config = dict(
    d_model=256,
    experts_per_token=4,
    router_score='sigmoid',
    routed_scale=0.5,
    n_head=4,
    norm='rmsnorm',
    norm_place='pre',
    rope_base=10000.0,
    parallel_block=False,
    init_std_o=0.0,
    lr_mult_o=2.0,
    beta1=0.95,
    decay_shape='linear',
    batch_tokens=[32768, 65536, 131072],
)
Below are experts of layer 5 (counted from 0) of a mixture-of-experts language model. Rows are named router (the router's row for the expert), gate (a neuron's input weights, with its number), up (a neuron's input weights, with its number), down (a neuron's output weights, with its number) and show model dimensions 0-127. Each number is 128 + 32 x the weight over its row's rms, rounded and kept within 0 to 255. Numbers have three digits each.
Before each expert's rows: a language model's description of what the expert responds to; "raises" lists some tokens whose logits its average output raises strongly, later layers aside. This comes from a sample of Wikipedia text that the model never trained on.

# expert 33
Political and civic words. Adjectives and nouns about government, offices and institutions, such as National, Minister, vice, Provincial, member, Democratic, mostly after the or a.
raises: " t", " and", " b", " c", ",", " n"
router:163157142121086158082143120137151138131066191148098127168120132122158108118111156109174156192094192176128122143117115143126092175127129173127106161094163126148156177152090098133187107074141119105097110147085109152113119110100069149124059145125115093055139092112128082107055183142086062149144102098106147082189164124083142164163136142118149096144062129137132137080177125077192079136152
gate0:143089063115098091037045171082118177094096199135137142140063162123118070138090131086144096177165111160192142128138083181047170134098130084156116126154116140178097111135090150166163120156129076211133132155081133127108127095103149124086125158109110109132096127126167106096069081144097106088099093151130151090120094155115122119124156153122161125141106124139145130085160141102107121135138
up0:132133197201102139130155082060089169157122090143148126098097123172156074137157172124158184054151126110166126178135125109090080171127123129114142071121108128139140119110102142105148134100179109075138192113135110072159098121121140190119181093116117153094153134166075115074095104090152092152138177125145160128174115084119107147166165103138159163166148176107096132091110105129101127134138
down0:166162105124096140126224145165130126072147114173145106168180122120092135080145085160162144119101106154119111109094144110143143157117149182127126129148113063129070135172155117111177131109170163170158104133117166095149141132154103108130108106127174102111162091149173092134118132124137109111094114111167159142140112075166118090129124124121097074078128087130151120162130133146165119099113
gate1:110115183083149110108072127155143117096154120119091112162168147110135170134058157055153079092088164165114126079115123122156146109144125177098128174122117099130087151173051078117143072103159201136127071141129084127114133125130089127106135163178171134133187113124106140130124103084143155137113183099126196105133103115144135151109147134129176181102095144172129150135158037129152141184157
up1:120114121135090135133110146107141086087124137128111093175082119101135121094153112116013127104137121164115131212114178165154124118103159115155092120174115165151160080160114111048093089094114114093158124129081128187151100101148131201102127104217096095123117151141166145146131125155126153138155159173098126111108104103078123113070159131144112146119099116154101096151205171155146107082125
down1:123055152147162154082178100077149102124102107136128100126146125035073130108112136123140159116128055127114112081081118108069120139134146134129133174104102119140122106106225131120149092095169144194089113146125079156173157116185108146099163106139138148140122138151153095112115112113156142156163174153143199153139123092132091117007129109083109133150160141134127126171067166098141110136152
gate2:132138119106147162142114013118061070151184094176092093129145099160099132128102078116068141092146104139068115112129200086176119125145124108108111159154166143118126148153156139155093132089143166160172094109116173126112129123146155137151115134062198132171108196122128093082163076127204145114098110150131088137160129090137118105153163098080148135129121145129083138128108095138073158120133
up2:145145176098166097215114152041108155098131114128180089125172125183071125125114130131134120100157102177087095159139079125084133119161155134160083129196147157155112131181046138138134164138224133112121138152147162104138164102104130107144118093135135191078071140148121154160114054133148132102060147122133100151128126118114181095129121104128132132131163114120161106127099068128114164151109
down2:138098139118168119166060139141118111126131099069047075115087201128158166074090174169149123147112103120150181128102090147120175080100118113125110099145134097114115164097159087174142132141128154075139235127078111142117138113122108117123141069125126156166118098114131093095139133138107162135130160130092144192145105128109154068105077109161090103124106093156139123113148144116154114127150
gate3:142149129157088149003077161088136129117095148174119116124131152076172129157137113072117189149144161145097153078120158108057115185117127139164059139159142083113179109144090127099120141123128152117117155113001114146142116135129119120084117145131089117117138099168087122133084147099114125156133129130062154135171150176097098160102152124183148145095123125095150087116122171113163098163151
up3:156164138125120175197111135120151140104034128088127117157152101124090173149181155124135060086115123153193177105140069157167104044095072160134126112134156145105124091115153091101096131109122183166118150122191158169134129133042180126130155087153132119106138061131157109158148106121163114137104123132145116132056119147152174098189120108107133141172125100104181150102091119119154157130089
down3:181122101143140110102144080150135101140187093079165130124145139100122154135121143068087152128160115101127123181050138178158150184157138125142159121084082079158103100186084110114137141187168100160155162124139071138059105092110163128145110146128105120136134150127136152210115094132103100144073163137138162144092100164083184145203127126093080151109177129168120135123132100074137148157130
gate4:143175161044158108094154088158110098144099142139105121111091156187121131093124072140190129100135173110135118167125146071160127126120153131129133097104099083149126152121183148119126137204225098158145083142106076148123128185149095146171116072123179126131148067082154107151134112120125126096127137158151061131191098102141141153148090120154112171127085130139092160109086080143177167198118
up4:091132172065171181088158089130080099132153148118108138145084180155050139133151109136136132129118134077119106129108182037213080122195171134111125112135166140123171161122127128110124138162122122178124142093126106082143105172207109155151095122143131113166151131093156132104167092112128130154106126135116093114185120116157127178132073091111157130132132131105095123135132079140144148151136
down4:114140122111148147084054179188086104138143084131119162163124154099142196140136124144066132113092145089150199151164157153118156038114112059157131065072119144134104145120126127094114105080142124136108103099086097119124117090102166114077072131129123149158111119074116136173092122135094135071101115172098140092077142140127064090130160161143107125063175185079101090108149112129141080120175
gate5:104155165106149134121098101096116191112124127126127111091131121082078126149172158135142122087146133151187150148141113079107118146143175155081103141176090113174170117124112053135107079109115174114169167154098151171165105157127109136163152107125137110140123128170141126144100172131112138108082115163111109158102127128123147130096141121136147098091079160123121147136100141132111138141082
up5:155118138101119151171181127126094136159179066132148125120104148206190144141092116114134026116160109118078170155112095116135132143075117053174116093149205135162148120088130157083167173116156074108146087126182043132142143067145126159163138160158130145177110131120124161062109124120147124169172164130099127137123129172151143125165106106083165130165169154119129142133149130109134158086087
down5:083117120090134155123105128107118083125104124104107144126154129103157140102184158121180111121122137162117118090145057110179120127170155090159124098102059137098115085136129166139119116173084144102152132152117152128160087180078178078174156116127110163134071114093077164176136111132132125115130043111150115133086131135156145071135147120155150152126144135128106133144096109176034212087094
gate6:113110178181131122178163076089161111120094105126181140137148165102205146182143148090121158125142083160138159188127138118162151143125162128110151138134104124103134101108084103134135147117138124133105245084078063125123079151133107140130117180027143152157128148129129124147088151090170138107153169146078147084137108141141165136156151141132115118073149115122120110164142160151139166117134
up6:112135117127152079134100203136098109112135086135082109136038128113167116054128159122170068149121156135145143123130149102127133128124125194152152118128106129182100104180214114145146157112069098130136067181219132110119127136090138129098148054202080139048149120104139163117176078131121136134088125144124145161155126052121137167088155108150116075088151184126104159126140096149163104159144
down6:121123135154146188147136185122093135134110080133101108095118137175136082050126162132171131122115145145127093138150100145161130110115086125103150054132074092127128125151154151132155203116157100132117126109104154134100125177090123048169154085153136142083076059091082152116101147143183115112145129155137113176184102196090123055105134100138116151094122088100139149143220147192132128126126
gate7:135089181193164163125065199039114109169125148180168130125166147104080129174109186099105093140123073194126152154139101100137109174150160127146125161132153144145112045119174140086107113116095094143083173134134078114095122076060061130100135069201028148142131119154102115136054141168155098128134132149128171078118095101153104139118153135089105122110159100114152102150186130145080128123135
up7:109143105169079168105121112179153117094140083124087113131128117126061135144170099130120159128155125033114090121102136083169158078165110145121144113139140129104163152101162124175147155119122106080178133120163163147149142145139157202156128194140246075147129161136163188093212069129090130100098089121122097170115117104099077071107169119170166106182122157157129113089123162128156115118129
down7:095072131180142107101095049168170114085156124170137167170113122079150156121147083155131112125177116101111161121169138127175171163153085132148137088132127123183111133111115183105132108151188135130151094088139083169133127065152108120131121182041165067147107123129184151153131139033163133136119200108173153093130089152093111157071189129129120112113149141150140087145148205147140133115074
gate8:173137086174120070186131139109146099096193111132141128147124142171186142093104088095100127138119144144113135135144116112142126120105124121134178109118075144091109137155160127167083160160144141222100091146132133135143144183137187131078099140130163102113152081118156146146058165132172152117102135155057160125127113156140149096135141116123050125047163119101158149110140168123134174147122
up8:134134123114111093156171152071149135127069056129131119169127106148137131151182187080104115118135148121084139098126166116127160084106174107075139141133148146108138122117157192079122137157106230076139188110106107183150090139006087107129144093094075118162166118115189186123125177141130150159117097127128116083144132166098104177057138121146110104047106127173129155141155206163165163116127
down8:099106046160139154136141084105115092088143086156140148120143064139145115163114128131073124172113107104138136166146142156146144180109092097043125211120063137135094133106104060098053098141167130127191147150084136098123122093222105099131125118126095105126102100160151130119113064147121119089112164133141121134169116124169146079115136165101131184132101164085092172131166148078192128183132
gate9:112110217130132148137170182136110093090092111156112112118130144172148134134165173139195108151185145187072093141160068148088130067152137205130111108099109151131084167170123136109127094097123089126141128180202106125087165145149101162084171196160127117114190151060163170104101083079064150191134120129107138200154119123137120107151122138136079104087111173122164113139129107107120056104063
up9:156139085108137119140132135180107143111149115157108103119077133151167155108088090136149142101096172142111145082135136151146196117140115051164093131089103103099128110110169119150123119118178208144153066140097248107158098098123157135132081105122110082108161072135165136163171084158109144094100126085138040145124117166118160121102138117159139140139153086107103126139123108128171106119111
down9:111098141144106142122134092211073136076232134044104159148105095114133160175142157070140125085052132132159083207157123099160167112141149107137122164144122120101121154140156132133148084107134217174139163134079139119073064146063174169156140139109107084108129170125131131131093110110120112095112163166165147111112077102111144101174127143108130156167158065081135085106102103114157159100130
gate10:145125128070116169135130072077129152161073151136135137088106147173115118057126181079139128142141116117117123095119125084146086170124153178056124110211069103136158136093097091184127163132140092123145111161138138162087176179121083163158114129156129117114121118106097096153146134159079105144120053140110156142186133160128107180142177129111110126165083139117136129146150144115132127112101
up10:102127189110072117077127080177142095160154159147097134110118135113133139120081111066112185186114147084167175134144094144094108143068078089103145102066126084028121111100129174120171156169086104168147137113121151116151110094095111160137134157127161081093170113056127135133123174126100127228159127116117093104158089118166092207147143122105145161133105130177138104199105103152123116106139
down10:185084140159136143127158196116189096081151191177128120120143156130144070151140112195072135096127126068089137155099108121100122107084106170140140107144144165158114145097153121095117106208097161101078144128069084168144153109160065115145193095134127150135104161123144139132160196103135124145134066096153143112139147190094173148149082073086116078135124147114109071102142120136141184057119
gate11:098135174146094120115175127177110070118123143115096069129132124091126122126123163035076145142150140098105060154152140118082088155120135137171103102199139120097083088151173130153129127126204166047119156128144195078083126109081102179076146113154153092094145124081170144154117177091162135171194103152151088108129121173172132104079127115195144103091118155127132105110110140090102063102102
up11:127119097108169136149095118127188127133155129170130109140098149088193089102164159090112150172146208145141092138120102196147129143106130128157145169202099087144109120111180119154132073132151100096129125117153096077109143085150105164152110102155118111075115135092099125166088101148164113070113121171126106133126138133155119138087129120123097123085150143100131133122145151109137084159049
down11:160114160156124116102137070174093089120108083081113129135119154146141129159135158131063137164103116165094148137159134130231079154120100133106108093150130095109119120153080090084211085165140127081143105065086126099150098120095092146069103072102144116076145151183119143134113120112178132108116108130109140087093110135125134103100147146078111149158114080164116071117122076117155112137190
gate12:160147204088144145130111159134102144154128163177162096158089129160122126136159106114148108161167180169103099122138130137082164150129180124110141147118157120146152064115043095211075130129091132095178171097120099143133140104060179129085065191111113131108128066135163101126136162102147120088121112158104126155141141111065153099087159115081158172122082116120103120088172089153113155139165
up12:106109091166190133091148087096179100097178080141122135118158136149066134122134156181141217100115119111148123172089168105183126093110092158126108120157127136124116140108227164090165161126076176130113096109118085110146110101121109165121176066174121132139134192122142137142165059141152159140124136122117096101116098132157117133160121115151100107133174130117116099135049138116137108080109
down12:129086081100128120153089193110093132119072136087140125076106139122180182136135122110136131109109098135146159202132128110152181109134187114118203193134119156067166140093085100151145124153158130168152144141112146134121130150102103109099176153159078160151141080157125115104066157135082111110120123124060189115114159151036126151172152168097097115077085092112061087135139148029106125067119
gate13:111126172141189120089111106060157102143097122167109160098083135205137127101154167160106100139134122112141128150140152129122164199126175085138180205188105120113162124120153175099128140163093125126089117134138104142099166120072137086130200103117023177134130072154161162171127091140116156097112115140130168169132098136135139115136110113130074103153176147076172149159185136127121097115118
up13:118100106126129163150136099139138127092109160063098086155103143102106093097113083113104059111139125054120127076161162164158146148115060113118116079166091090116136169122190179191133221202163099165134095119162178098137138120173131139145135109138149122163101202078075142158190058129120107126121156173142118150133079128166104125163108108144138158084133136143106113118120155086085181149085
down13:100167137175045146114089140145128149140125184082069137190099135096110098164109141113178120168127109155084052133149098135145125122107089176133093105106120172143131126168111137143185112113144149131151113149140145118081141084171137125112111177111151101113155176140116175178152126113118142186146169104121093098151181128185095115104093069066123148174048122115140139099134081108179127101112
gate14:191123127092095183089127135113107086142166164138100109146111179166063148147111092164109137132124100087086148121122133138077106151132209110136070108110166166077149076141175124160149121179116112102143108092085104178139150114082105082136110159122184159150138134042181126152146119069103120104145087167085089126115174156134132138101125103149113118135119114125138105124119222142130131114101
up14:142078078143173141088102164153106106105180151080126119140202142171083083166075112085155116116151143143117132139133128107111149076112137126067134123136149083113149127077192131149124112185114095143177151107092126149102129126158138118094162137155128096198119104076142062115165124116120124097119146097131063093119105125136135126087174132105135113113081168143101133137117068099119159188125
down14:187074149104130121094124119157113059162164094148130168120115099131105150127142189142114126124096082099147124060082189153121175196132142074067151169188105049136114142087136150089156124112107096129190135097104080140130083102142141069111110146075107104064151112165089147162184085108112124131143122182137142142107079122163082095109157179152155149092168151131152113174106176097105183161128
gate15:138139129084130182117088179086127136182063142161118081089127149148140113126108159116150164194128155150084124164117123147075144126153217107163121197169149144049128152153112119145209095129162128143178065093085049147202143131105118124066116145123133111127143156121128159111123180110116133101070144048098122137158168063083108120143135169133127110092073135139138167124108103151157144147140
up15:124130077092169109096101146111116128080126129124115167161108132074153123152122146072098128122140139106141100090166139077108138086114132206102111072109055100132120130140120166156076156155117149103085181147158138110153138158115109106112150068139155167063120117100128178185127074120121080133081145139159144083114114098063208190027133165178140127120180144189084107091152081123106099137137
down15:113139160118154127106129132132116111167102148083101105091126100109128118155196122072094148123149132151130127170145096025117147145110114104099126065180117150129104121161079125086051162130103135180145146166089141105126165096086154159148151111140139156172128127129089131126163156108098187153097136156090124138114025131140028096100161097094135124117156115111134078085141156143133139089093
gate16:122156118120142153145169105108118082136116163136129092122218151201097058155147161148236090169111141154080120137113103089098054137118075172126120079138154084171129107182127119158145164144130106160147128126114154203098190150054085141112125118188103096165111149096098107126146136147140115073124093151116166137165142116131097145164191130077145117165086134134146172104159172104123158146134
up16:104131189172100139132151082112135086099129115094140096118157114065112108158159138140178048143149154147128112115128092070123093188106108193133151125152110097122124103162058080148150140136143078152156161132186147144098129169106141141140153088140087104142111140125088118144112129160153140168160148192133202156172130135169097183172136141133157121163160163162154159155125141107157159103141
down16:058154127137179113140126162100140176113088165146151182153104078129170063075113158145176176078159127112131084135173160130113091106147156141129130105132147144207104141158057111133137104110088119126126122112147204177126097102115081138176086180121182087103119134081137075134135192176130025103086132096120111090140112094109122144109119131103105119139096132087166128139120082136130136114129